Weights of a small mixture-of-experts language model, trained from scratch on English Wikipedia: 112M parameters, 651M tokens.
Below are experts of layer 7 (counted from 0) of a mixture-of-experts language model. Rows are named router (the router's row for the expert), gate (a neuron's input weights, with its number), up (a neuron's input weights, with its number), down (a neuron's output weights, with its number) and show model dimensions 128-191. Each number is 200 + 40 x the weight over its row's rms, rounded and kept within 0 to 999.
After each expert's rows: "mostly gets" lists some tokens that are sent to it at least half of the time; "comes before" lists some tokens at least twice as common just after its tokens as in all text. This comes from a sample of Wikipedia text that the model never trained on. Tokens count by the router's weight.

# expert 53
router,209,147,204,149,244,156,170,191,230,114,199,175,169,248,267,238,194,152,249,229,289,191,141,224,177,209,185,272,203,221,160,194,175,245,254,222,150,238,143,182,207,257,263,175,229,195,192,228,199,174,241,239,199,311,184,163,217,156,146,225,196,176,190,173
gate0,230,189,230,168,163,238,172,162,191,233,199,165,204,228,175,227,231,218,313,179,265,266,201,186,213,158,195,183,133,122,155,132,160,170,246,137,195,166,247,204,206,218,224,221,176,214,145,238,218,224,226,213,175,135,217,211,166,150,190,236,158,171,209,156
up0,214,197,215,167,222,194,114,134,191,258,170,200,227,215,206,332,258,224,311,166,215,213,205,216,216,218,216,225,175,154,147,166,196,175,183,170,195,161,217,197,190,220,214,186,176,269,191,240,208,217,208,233,194,206,213,239,230,123,164,252,113,156,214,151
down0,209,214,227,142,189,206,215,236,149,185,200,200,111,161,300,140,330,144,256,207,169,188,204,175,189,239,227,183,231,197,153,196,193,121,218,173,188,202,223,121,209,244,214,182,165,210,214,271,235,206,111,127,173,235,180,133,188,180,233,211,181,204,213,217
gate1,168,276,196,187,238,176,235,292,186,262,157,299,161,176,213,249,194,170,186,229,279,176,257,169,217,284,200,241,205,199,205,223,111,146,204,202,250,137,199,195,184,263,220,163,299,205,118,269,114,190,217,195,138,233,188,262,216,213,229,200,160,217,197,227
up1,320,183,193,212,171,247,218,166,332,169,167,185,235,184,195,184,205,251,175,202,187,237,194,203,163,250,254,269,198,170,210,206,210,207,192,228,230,241,180,201,174,123,253,186,81,227,213,247,222,253,101,188,131,163,155,202,237,247,198,200,233,195,200,105
down1,118,153,211,230,200,243,143,199,146,198,213,241,192,178,230,215,138,178,252,194,198,198,135,210,238,277,201,199,177,188,208,284,215,195,237,197,178,172,221,154,218,286,149,135,222,134,170,225,228,215,226,150,174,283,245,208,200,172,217,260,120,162,123,221
gate2,237,153,163,214,186,253,196,188,253,69,171,221,173,215,196,176,202,202,266,191,222,156,193,218,173,176,189,225,171,252,228,134,177,226,208,235,180,263,212,224,211,162,208,232,254,171,189,178,153,173,197,207,190,167,280,222,121,164,194,217,211,79,239,120
up2,226,214,153,194,229,211,257,226,207,199,187,220,209,188,194,174,182,200,172,215,259,216,196,213,177,211,173,178,149,211,75,236,143,238,218,226,258,114,196,237,201,168,147,165,268,217,227,257,254,125,267,185,216,217,156,170,219,226,148,271,203,224,269,122
down2,162,247,171,193,206,205,155,114,137,212,235,226,131,270,158,260,288,194,142,228,202,162,171,175,272,167,193,172,169,139,234,187,203,189,278,200,217,199,192,135,229,249,216,183,237,241,186,251,219,126,229,184,211,153,183,230,174,196,269,236,210,94,168,199
gate3,212,156,182,208,243,174,163,233,163,184,250,176,177,198,186,172,136,162,182,145,238,128,205,235,210,224,205,159,167,257,174,100,225,149,176,245,161,173,118,198,183,229,167,171,190,171,158,172,173,219,231,205,166,185,205,209,180,243,193,239,214,167,215,225
up3,274,160,260,220,252,102,141,239,174,214,219,203,212,174,154,196,177,217,119,173,248,108,186,182,207,191,188,239,159,247,245,186,220,207,182,190,159,222,166,224,165,206,157,192,193,138,201,157,185,219,255,200,183,126,172,224,202,252,212,222,216,193,188,206
down3,169,208,117,184,252,236,192,205,194,127,212,173,224,232,234,201,181,268,246,193,231,215,122,268,247,248,242,220,263,228,152,191,267,117,207,264,245,190,174,257,181,231,143,217,258,196,227,241,204,163,207,178,182,230,147,273,188,210,218,207,211,179,164,215
gate4,238,157,240,186,293,203,249,141,204,224,242,169,208,83,220,264,263,176,219,281,259,194,217,214,155,204,169,161,246,199,233,179,214,220,223,124,153,170,108,257,205,200,198,231,226,164,224,188,234,210,251,193,184,201,177,255,182,183,142,157,194,188,199,242
up4,214,198,182,184,198,242,149,204,189,259,228,198,234,152,233,202,275,161,199,182,203,168,205,186,203,190,248,203,208,176,195,196,192,316,212,164,169,125,199,181,174,206,250,237,158,215,278,181,232,137,198,219,175,280,192,237,141,230,185,263,187,204,219,174
down4,164,280,165,152,198,245,205,132,172,225,199,232,202,212,212,198,155,203,211,171,220,178,224,256,162,200,184,239,225,245,213,203,222,195,223,265,261,86,284,210,252,221,163,137,198,162,209,275,235,281,265,170,152,182,235,145,154,248,246,161,240,244,223,175
mostly gets: "On", "bassadors", " JPL", " Since", " Some", " secretary"
comes before: "0", "9", "1", "2", "8", "5"

# expert 62
router,231,159,208,229,200,213,200,103,172,212,243,287,164,220,45,168,150,191,222,185,234,148,266,224,159,143,179,258,208,190,164,131,261,177,194,257,180,242,214,205,234,207,244,225,177,219,266,202,207,217,195,199,211,186,239,185,212,145,192,93,191,218,182,218
gate0,239,162,174,123,246,176,146,201,200,122,210,135,129,204,131,228,183,159,153,261,201,181,205,195,262,168,241,229,229,264,224,140,270,232,228,211,176,223,197,252,253,221,168,213,150,155,267,151,233,255,216,211,159,193,222,254,180,136,202,162,220,210,234,221
up0,203,177,218,175,257,152,166,200,164,178,204,197,194,222,158,130,180,164,202,267,220,156,185,250,213,203,226,255,259,280,181,154,303,190,176,169,217,196,222,189,182,285,164,250,138,179,230,202,258,225,215,241,147,185,243,220,187,159,163,195,167,171,214,249
down0,205,151,228,230,164,210,183,128,179,193,208,198,227,231,245,161,211,211,216,156,194,255,158,265,174,202,177,159,87,186,240,195,194,244,138,249,184,140,196,159,157,207,67,257,196,134,189,222,212,243,145,183,178,187,241,251,169,302,164,180,125,224,108,187
gate1,186,195,264,210,199,193,215,169,208,278,181,162,137,139,138,206,178,184,192,207,194,178,148,203,236,174,311,185,161,203,219,158,302,243,249,167,180,190,133,199,266,232,177,168,147,226,197,240,221,153,264,205,192,185,212,208,154,215,188,159,129,188,271,237
up1,226,205,215,207,280,174,199,185,180,165,206,166,160,263,166,243,235,119,156,237,162,186,170,184,203,163,254,196,240,231,196,180,224,172,161,218,163,175,219,146,153,187,204,113,284,206,194,237,193,240,221,196,168,235,272,199,278,197,120,204,129,198,193,208
down1,238,246,212,225,191,143,157,157,220,242,230,212,277,303,129,168,253,164,181,120,161,256,312,183,199,186,169,170,161,245,143,188,236,158,179,161,197,216,112,148,224,278,237,255,146,255,205,193,265,159,293,246,165,152,208,154,215,225,180,183,161,216,193,199
gate2,209,182,149,170,210,225,231,187,211,157,162,303,171,159,175,238,165,185,182,211,173,152,176,167,126,197,169,282,226,177,243,181,149,257,190,185,204,142,230,244,232,244,191,251,180,177,159,178,181,166,239,181,224,127,156,197,171,173,227,267,230,188,179,202
up2,192,246,244,189,148,78,178,276,228,200,116,145,202,279,154,247,224,217,224,276,205,173,202,224,114,218,245,170,115,179,170,204,105,171,297,230,127,160,175,250,201,151,185,115,183,123,241,228,249,227,190,202,139,198,238,128,158,183,211,183,156,171,218,135
down2,87,180,207,222,215,195,222,173,229,275,246,193,244,188,142,124,122,285,196,149,153,180,225,152,157,227,243,146,172,145,225,204,193,202,173,199,222,151,169,58,255,204,290,207,192,268,189,218,252,185,184,137,184,241,273,172,231,172,179,127,222,269,207,225
gate3,176,100,190,192,215,299,188,255,163,212,152,217,208,154,237,208,232,182,178,238,153,206,207,214,166,257,179,273,103,198,177,185,155,165,207,232,166,219,213,218,194,233,198,128,236,248,229,143,170,151,192,201,249,177,226,265,166,181,196,134,183,129,219,183
up3,210,166,251,157,216,155,192,166,218,227,134,231,195,191,185,183,215,213,178,218,202,255,246,171,182,157,233,179,207,170,194,140,191,178,185,192,245,127,210,173,222,218,176,184,303,298,209,228,187,248,226,209,188,236,199,202,157,231,152,138,221,252,173,191
down3,232,182,214,254,222,204,270,251,191,185,140,229,235,301,169,179,224,228,159,177,162,236,188,197,285,186,170,243,188,202,174,95,186,174,243,233,203,180,229,164,235,227,225,205,192,202,204,246,157,207,209,223,208,179,210,143,170,188,152,244,161,129,117,173
gate4,175,178,245,172,116,182,195,175,284,188,195,158,234,168,130,190,229,265,182,197,236,209,226,237,124,174,180,170,169,239,223,162,115,181,277,223,198,185,175,250,305,224,205,266,177,244,162,246,221,187,153,198,260,129,189,196,211,272,206,181,156,242,185,228
up4,111,204,271,185,179,205,277,215,197,168,220,216,196,208,162,144,221,196,212,216,250,208,255,211,86,204,161,149,210,166,144,172,232,255,295,237,107,222,249,194,184,144,257,195,215,255,180,199,194,123,229,173,194,167,206,257,249,194,249,187,171,165,171,156
down4,183,266,198,186,212,213,236,137,173,167,166,132,179,207,152,185,226,87,265,209,164,222,183,305,191,226,262,246,256,235,227,214,241,175,161,235,243,227,226,233,190,207,244,244,176,182,287,259,267,181,172,189,250,289,211,175,199,217,221,209,231,207,146,169
mostly gets: "bassadors", "inia", " Length", "It", "′", "iss"
comes before: "0", "9", " |", "8", "5", "6"

# expert 3
router,206,188,188,242,174,243,146,177,296,170,194,269,190,218,193,141,191,216,221,212,187,226,252,256,283,207,219,219,226,168,210,215,202,220,208,234,244,140,256,245,191,239,224,189,138,189,257,171,235,206,137,176,231,262,219,171,174,200,221,194,247,111,217,179
gate0,223,279,230,236,149,131,226,171,183,200,115,250,173,165,188,303,212,224,85,187,274,207,210,247,186,184,245,163,196,231,173,175,185,232,191,243,206,213,175,184,234,148,143,250,193,235,261,236,240,198,212,210,278,207,157,179,280,231,172,188,190,152,116,222
up0,199,224,167,215,256,162,237,143,244,137,168,151,206,161,216,201,170,178,149,160,181,134,264,229,184,123,205,183,207,210,197,178,216,200,190,218,195,127,237,197,231,239,142,191,216,227,281,151,269,204,214,216,250,200,189,192,240,241,201,186,207,185,149,280
down0,207,95,174,266,168,256,170,132,187,179,282,221,171,168,251,210,232,309,134,217,183,269,149,198,227,246,188,205,253,202,184,200,204,217,205,268,186,240,192,194,275,181,175,257,166,217,205,248,163,235,146,129,240,159,229,181,187,183,222,211,144,156,175,164
gate1,209,156,215,183,208,170,149,134,159,270,214,178,145,174,194,284,177,234,211,274,162,165,175,195,224,268,160,210,204,235,184,116,191,159,144,193,204,230,228,256,290,160,143,217,217,204,139,238,206,108,235,160,251,235,172,220,196,228,238,228,215,234,253,206
up1,190,163,192,200,280,112,181,171,249,256,222,244,244,265,219,138,238,255,196,167,205,211,149,271,253,268,168,201,244,180,238,216,148,123,164,201,201,215,184,126,131,219,223,240,258,112,182,193,255,188,204,197,115,194,215,128,192,157,168,161,215,194,218,200
down1,189,238,184,236,204,232,251,204,195,207,180,236,217,168,221,226,300,103,186,191,271,218,187,211,154,164,265,245,182,129,177,193,209,167,138,271,214,208,183,178,155,209,176,301,164,175,218,169,194,192,147,240,241,145,190,161,196,210,205,277,158,194,169,130
gate2,174,224,203,195,170,195,221,171,230,142,216,247,201,178,197,182,210,262,132,239,208,178,256,209,189,233,141,217,140,182,244,190,236,167,198,195,174,180,124,110,190,231,221,244,111,268,179,211,171,174,266,228,210,177,231,267,188,208,244,199,192,208,177,172
up2,175,179,219,147,213,222,155,250,137,293,150,239,242,243,233,253,288,224,237,219,187,221,207,264,218,196,255,159,175,201,201,211,161,125,170,194,176,159,223,161,191,191,219,166,249,228,161,178,216,169,216,265,146,247,207,202,261,196,192,200,203,201,199,217
down2,216,240,103,87,248,207,186,242,249,200,136,154,109,246,278,195,215,219,228,150,165,117,198,176,211,216,270,182,238,219,138,142,232,220,232,186,207,222,174,194,267,196,143,73,200,196,248,161,191,239,252,224,209,206,174,202,117,153,207,202,277,133,220,231
gate3,186,180,229,212,232,232,243,232,181,125,160,136,166,179,213,269,220,244,213,191,249,240,253,253,201,101,196,256,202,212,141,183,207,214,205,154,228,224,260,222,228,191,170,187,224,255,191,248,185,164,176,209,189,223,203,219,244,206,196,172,125,253,237,258
up3,234,256,158,183,275,191,119,161,243,232,244,250,234,204,229,136,150,163,170,171,188,203,157,258,193,197,207,142,207,204,214,178,208,174,103,247,184,244,214,136,162,154,247,168,262,100,167,157,200,181,190,244,162,140,232,178,267,172,246,179,186,153,172,182
down3,285,130,240,176,267,195,187,278,282,177,206,258,196,130,224,164,147,232,207,176,288,253,159,176,242,150,193,165,264,224,143,135,218,298,199,194,224,143,165,249,228,197,185,178,256,155,224,194,203,190,237,116,198,178,225,190,233,167,149,164,175,175,154,145
gate4,153,201,206,204,195,177,278,155,253,170,162,147,205,160,222,230,122,267,132,140,221,195,226,90,186,152,210,223,236,181,247,264,202,260,261,215,227,169,146,148,183,148,258,244,242,256,192,219,211,266,196,178,220,249,201,157,271,211,189,140,269,218,203,154
up4,212,210,169,221,203,179,193,194,199,220,186,230,186,251,297,166,213,176,192,269,207,140,199,249,282,265,188,183,233,262,200,203,242,253,209,197,181,234,240,173,184,160,157,205,188,131,286,135,204,224,216,262,157,215,201,206,195,132,235,271,184,167,184,199
down4,151,173,214,198,227,211,213,233,201,167,126,169,159,210,208,179,171,202,310,204,160,186,147,271,121,211,154,181,171,157,194,118,168,203,175,188,222,224,244,207,167,194,247,198,100,183,253,183,245,230,184,159,263,248,156,195,164,234,164,174,239,163,199,115
mostly gets: " with", " including", " between", " among", " for", " using"
comes before: " the", " a", " been", " his", " its", " an"

# expert 48
router,205,141,225,150,245,229,163,217,177,203,239,185,191,227,234,231,174,185,214,177,194,209,246,196,213,154,224,176,170,167,151,258,176,241,204,233,232,212,242,250,215,228,251,271,155,194,223,225,261,238,185,210,201,225,248,152,167,233,134,136,191,210,217,145
gate0,166,266,222,244,262,189,223,163,185,180,242,256,173,209,189,192,184,222,238,174,159,148,218,140,143,250,177,236,138,179,192,202,239,209,176,208,190,162,78,209,209,108,224,161,259,262,178,251,198,183,201,189,169,208,220,153,145,216,206,247,217,268,189,224
up0,136,185,234,265,248,216,219,178,211,144,224,269,164,236,241,161,225,226,210,216,212,180,247,186,224,210,268,223,172,111,209,207,222,218,183,215,188,166,158,202,232,168,185,157,195,212,219,290,203,192,179,161,152,180,287,153,140,234,223,237,221,205,223,234
down0,248,222,251,199,163,224,219,273,190,205,157,174,173,242,207,201,209,257,178,200,152,211,244,192,134,249,202,157,269,156,195,213,190,168,142,270,255,216,278,210,175,160,149,204,249,174,202,160,190,193,123,193,199,223,227,232,155,212,196,232,222,218,206,235
gate1,297,166,153,118,223,194,208,181,243,237,156,202,162,170,131,178,197,212,239,154,156,215,206,210,220,203,180,212,184,186,149,147,222,179,215,199,144,259,212,258,240,270,98,246,179,190,184,293,209,172,146,205,216,192,186,192,166,173,271,197,232,196,190,164
up1,269,125,232,194,206,129,241,165,220,181,262,138,180,189,234,214,253,253,126,243,122,226,181,187,156,224,163,211,159,150,140,214,201,177,231,196,162,218,229,227,246,257,144,172,241,151,100,242,183,197,212,206,147,200,161,220,190,259,180,215,240,183,100,161
down1,239,223,160,184,201,149,182,152,247,217,197,177,189,211,179,216,251,221,203,209,175,203,183,218,176,257,187,202,216,204,119,182,289,218,263,184,243,178,236,225,191,170,165,204,195,179,220,216,159,253,238,145,204,278,137,184,197,208,232,189,292,236,224,191
gate2,161,218,226,172,229,173,151,195,261,266,223,90,211,161,194,229,186,238,273,236,229,243,204,155,224,191,163,234,239,154,164,236,162,203,176,241,137,192,225,275,141,202,220,200,204,177,264,190,177,219,218,198,164,213,181,228,224,181,147,219,228,185,220,164
up2,271,215,126,194,216,202,267,169,220,153,212,256,140,181,219,192,137,208,142,139,214,188,186,205,181,178,234,191,168,265,244,182,225,202,204,171,223,230,210,128,202,230,104,190,214,263,184,183,196,151,205,161,210,205,231,221,147,194,248,205,198,184,149,227
down2,192,189,269,208,171,193,218,125,203,299,224,163,193,201,204,203,262,199,241,227,196,212,213,212,223,178,237,197,200,151,205,173,166,198,158,259,223,172,162,220,176,223,175,227,173,186,162,218,193,187,208,232,165,253,146,180,262,223,148,267,252,244,154,211
gate3,207,205,155,234,173,128,265,189,200,240,253,232,147,148,219,152,219,197,148,254,266,207,247,202,204,225,241,143,203,198,176,211,172,133,223,206,204,170,214,180,125,179,203,183,181,212,197,159,279,116,200,233,166,154,212,182,235,152,159,186,196,240,250,195
up3,212,189,243,193,229,216,234,167,212,139,243,194,189,145,201,221,154,281,193,233,293,197,253,141,192,236,166,138,190,166,200,196,217,175,181,215,195,100,234,168,214,184,177,236,229,234,164,221,190,231,150,288,233,211,185,191,227,150,297,201,195,174,145,137
down3,315,159,146,221,191,229,212,106,289,228,145,236,213,181,192,145,251,202,228,234,190,164,141,246,217,244,220,186,186,245,203,140,228,199,240,124,172,190,223,142,219,302,291,253,219,139,182,212,214,201,195,206,215,202,265,223,219,194,217,267,92,199,224,180
gate4,211,153,153,213,340,201,177,177,187,213,188,229,191,194,157,156,250,268,160,177,185,232,272,228,238,177,240,209,148,237,194,160,179,198,173,170,220,189,243,242,212,248,142,233,219,135,147,221,233,235,162,275,242,217,228,232,247,181,244,219,244,202,163,221
up4,237,205,245,121,183,159,268,205,202,166,222,176,199,170,276,191,138,106,243,245,218,211,149,174,208,198,190,172,184,145,244,235,189,273,223,199,187,133,188,180,210,184,179,188,208,304,257,171,169,160,177,186,129,247,135,175,82,249,164,148,152,165,297,270
down4,193,223,225,250,234,68,119,194,238,199,132,185,267,163,149,178,219,224,285,175,168,245,190,235,297,140,182,213,228,226,183,119,202,193,148,128,179,279,219,175,171,246,241,266,153,185,198,150,262,195,155,276,223,157,164,242,228,218,151,195,135,161,179,228
mostly gets: "\",", "),", " JPL", " •", "\";", ");"
comes before: " |", "0", "6", "2", "3", "5"

# expert 5
router,195,174,220,195,157,194,148,163,245,196,203,232,149,140,242,179,244,268,163,212,175,207,180,259,185,261,179,204,239,260,185,204,99,184,226,210,193,150,212,259,291,262,159,199,223,232,229,145,176,148,119,156,130,205,162,178,268,165,200,182,176,195,191,202
gate0,205,218,243,163,200,187,205,234,218,180,239,176,131,221,173,155,210,189,275,162,237,160,208,243,203,207,236,169,271,248,157,137,94,166,260,213,220,253,223,180,225,165,215,125,174,215,239,156,210,165,210,226,193,198,176,190,261,200,187,253,271,185,240,157
up0,257,178,169,122,207,208,178,217,218,175,197,195,171,201,195,80,214,280,192,214,229,255,201,232,183,178,165,196,316,189,203,157,178,183,261,171,207,236,201,143,200,258,170,136,192,221,207,134,206,165,231,208,139,286,173,155,196,195,212,181,280,199,195,155
down0,159,155,180,230,222,203,161,266,254,185,262,206,204,282,193,179,149,273,205,174,262,188,149,239,174,73,148,247,167,222,220,267,176,188,167,207,279,148,232,256,208,266,135,129,239,169,209,92,142,140,215,199,185,221,185,227,260,210,218,218,176,208,147,190
gate1,151,168,232,213,160,184,228,199,235,202,147,241,178,55,236,221,174,278,189,180,228,192,200,225,230,193,189,146,160,186,238,234,216,137,246,214,197,176,223,163,260,294,243,198,241,218,257,241,204,164,207,242,194,197,173,229,210,154,251,233,170,204,208,206
up1,276,203,221,205,251,250,176,253,144,214,244,182,277,293,174,189,190,140,164,197,202,215,234,164,210,187,226,165,207,219,157,190,183,225,128,201,230,243,195,215,169,163,200,174,185,171,222,161,158,235,231,152,223,178,224,133,163,206,122,124,224,141,193,223
down1,225,239,203,209,192,225,179,174,223,180,176,257,129,142,229,257,210,250,167,160,174,265,240,218,225,219,131,251,162,210,239,162,169,165,251,210,264,196,186,203,233,195,172,189,166,205,229,188,158,246,182,245,224,164,202,259,231,141,234,117,218,220,144,270
gate2,219,216,174,137,209,219,206,88,223,197,154,167,190,183,259,211,203,276,172,204,182,232,224,123,182,265,132,193,240,184,284,191,181,168,241,240,213,189,208,184,210,161,211,152,155,200,192,196,207,168,207,168,265,225,219,209,156,161,200,149,180,185,233,174
up2,172,223,217,144,286,172,247,206,205,221,209,258,161,221,201,285,222,178,240,227,273,129,225,227,241,176,290,161,155,173,235,160,212,256,209,120,193,191,177,183,153,196,198,229,188,185,182,148,242,202,186,198,205,234,188,278,191,213,293,216,174,207,171,194
down2,180,199,167,246,173,172,217,225,279,244,141,169,128,194,213,129,169,305,250,218,143,315,243,160,181,202,168,199,254,217,223,97,202,200,181,194,108,217,222,255,203,130,165,251,183,198,197,254,242,261,210,205,154,247,167,175,207,140,152,253,203,162,314,177
gate3,268,210,282,246,233,189,239,258,181,191,205,134,277,198,255,151,222,231,150,228,258,218,116,178,223,208,148,222,218,181,172,233,181,292,202,210,213,213,170,213,197,261,198,205,145,195,156,148,223,203,218,223,219,161,235,228,196,265,154,212,173,75,209,192
up3,226,215,258,227,207,270,156,206,233,193,241,148,253,185,208,95,187,145,94,187,174,202,169,241,173,204,161,189,136,214,171,194,185,238,164,228,177,219,171,211,200,154,220,183,199,218,177,182,202,168,236,203,219,156,243,279,223,239,181,187,170,146,176,240
down3,139,119,237,258,190,183,200,239,203,247,191,182,155,249,208,207,235,147,186,214,250,181,299,192,205,231,210,168,255,140,237,318,248,220,234,364,190,213,147,241,224,170,237,205,220,188,191,198,160,261,207,135,158,104,208,226,246,232,130,191,254,203,224,174
gate4,174,181,198,194,225,263,127,175,241,187,159,158,284,216,233,242,173,231,208,195,265,220,198,188,224,215,153,210,152,237,206,200,188,189,199,146,236,269,104,185,150,169,279,165,157,156,194,188,204,149,264,181,247,206,227,149,223,229,189,193,280,174,194,165
up4,157,166,105,233,227,201,141,185,224,143,137,146,210,177,195,227,157,210,282,187,240,251,242,209,270,238,122,157,224,258,172,261,191,208,175,186,237,285,158,189,179,221,176,155,158,171,203,236,186,160,225,182,229,193,221,176,210,226,145,165,239,239,214,198
down4,229,256,211,227,185,143,233,221,205,230,208,229,219,181,265,156,188,231,215,204,104,230,153,183,169,243,189,217,178,206,179,239,235,197,186,171,180,257,193,283,180,228,175,275,254,104,198,234,196,215,240,250,184,234,208,273,201,134,193,200,211,199,207,237
mostly gets: " with", " used", " published", " established", " including", " created"
comes before: " the", " a", " his", " an", " their", " that"

# expert 56
router,249,236,238,244,224,201,251,155,175,211,122,255,179,182,196,204,100,157,208,269,215,252,214,208,190,223,213,234,256,240,190,107,214,328,229,228,188,152,167,117,161,180,173,207,183,249,222,168,202,250,155,167,125,200,154,155,157,224,227,165,201,177,196,181
gate0,221,208,152,150,174,202,147,191,168,234,182,228,184,203,141,205,242,205,268,187,151,228,139,216,232,232,183,207,182,230,227,209,246,135,170,207,238,153,179,233,203,154,164,210,254,246,240,94,244,202,192,179,223,255,204,249,230,226,197,152,174,200,169,209
up0,253,228,142,175,223,162,133,153,175,272,200,281,228,197,185,233,205,127,213,172,173,222,336,231,272,161,207,250,257,228,166,187,163,186,220,262,281,202,184,219,160,231,218,209,224,159,86,195,268,123,256,157,199,220,148,272,205,180,127,167,190,181,200,175
down0,169,127,191,174,313,275,267,168,183,152,147,223,215,218,225,231,250,217,193,186,88,235,224,188,181,150,286,158,205,198,179,178,147,248,251,207,260,169,222,251,207,220,226,223,241,185,153,164,250,207,194,132,170,175,247,268,238,207,202,187,147,211,180,174
gate1,218,224,162,174,223,185,252,259,149,193,145,227,195,123,179,148,174,141,201,233,200,198,229,220,231,227,238,152,220,253,264,208,176,234,224,216,120,147,224,109,268,185,131,224,197,226,209,209,230,246,221,183,169,247,289,172,155,227,205,255,226,203,143,178
up1,161,247,138,204,235,211,231,169,194,210,192,183,175,183,202,191,192,181,228,248,197,256,223,229,209,234,224,213,210,207,219,144,206,228,184,223,133,153,156,139,217,274,159,174,173,158,180,150,228,192,181,146,172,228,227,140,162,181,215,188,277,208,189,220
down1,147,207,239,188,250,202,236,197,254,192,80,223,197,180,149,141,224,229,147,155,147,230,218,195,217,138,169,171,215,191,184,150,252,213,180,202,155,224,231,266,297,121,54,193,192,187,226,177,199,261,176,148,273,144,229,227,168,199,161,165,209,203,166,215
gate2,153,256,198,175,166,151,266,193,290,187,190,194,206,211,174,272,209,267,222,198,223,185,175,212,182,314,170,153,193,206,226,234,137,193,137,178,187,145,242,247,215,217,145,206,269,163,152,183,174,227,255,185,259,213,83,232,191,166,220,192,174,223,170,212
up2,232,192,186,193,211,163,203,199,296,220,174,185,212,159,173,229,243,238,201,218,205,278,168,269,276,246,185,153,208,144,207,227,178,208,168,209,262,211,206,173,252,202,288,162,202,233,199,175,225,229,143,222,239,269,223,235,218,137,244,241,211,231,204,285
down2,118,182,278,117,169,161,200,152,234,202,222,180,175,161,140,224,325,268,314,209,148,254,238,236,200,211,193,182,152,203,254,294,197,148,226,199,184,227,240,235,245,194,213,242,222,150,156,101,95,226,186,111,152,183,142,187,257,174,142,82,177,267,211,235
gate3,217,227,197,216,199,199,299,208,189,248,199,195,204,256,169,176,188,245,149,201,194,194,251,164,214,252,204,179,185,257,157,111,221,256,229,196,228,193,207,167,187,138,196,141,212,164,193,157,190,191,198,95,159,75,169,204,257,172,151,134,272,101,180,158
up3,297,279,194,212,229,224,171,238,230,274,218,198,87,208,204,171,197,241,189,230,178,245,227,183,197,240,166,219,193,176,221,103,156,241,246,223,235,249,262,200,217,164,225,205,145,194,196,215,197,219,256,102,144,163,152,204,214,219,196,176,248,244,186,178
down3,135,144,240,178,180,215,177,196,201,213,70,207,139,157,212,237,194,157,226,161,245,216,181,201,210,135,179,197,164,180,196,253,187,152,131,210,231,274,257,266,185,276,205,237,156,227,190,205,159,229,212,165,243,133,248,199,193,211,196,209,184,186,230,229
gate4,168,108,275,154,190,189,154,209,160,218,229,223,240,196,215,196,175,277,189,210,175,154,172,175,189,169,232,199,136,185,208,202,192,217,142,168,194,81,193,253,214,205,171,187,262,197,144,300,194,187,199,143,226,190,184,227,207,163,131,237,163,197,179,171
up4,264,231,177,229,185,245,195,196,226,164,183,192,53,191,174,247,156,211,175,198,212,199,195,276,207,166,186,211,197,169,211,224,222,267,210,215,287,211,200,284,113,188,229,149,192,157,136,214,142,219,240,164,195,165,172,177,220,228,176,154,152,268,185,71
down4,233,219,201,201,204,162,145,204,234,192,217,169,210,152,201,245,111,192,223,205,145,169,254,195,187,168,219,173,230,154,213,110,252,188,250,211,256,204,199,157,197,280,180,171,241,233,194,166,210,189,235,195,183,180,237,169,196,237,87,150,212,195,140,229
mostly gets: "In", " However", "On", " After", " while", " This"
comes before: "==", "The", "\n", " the", "In", "==="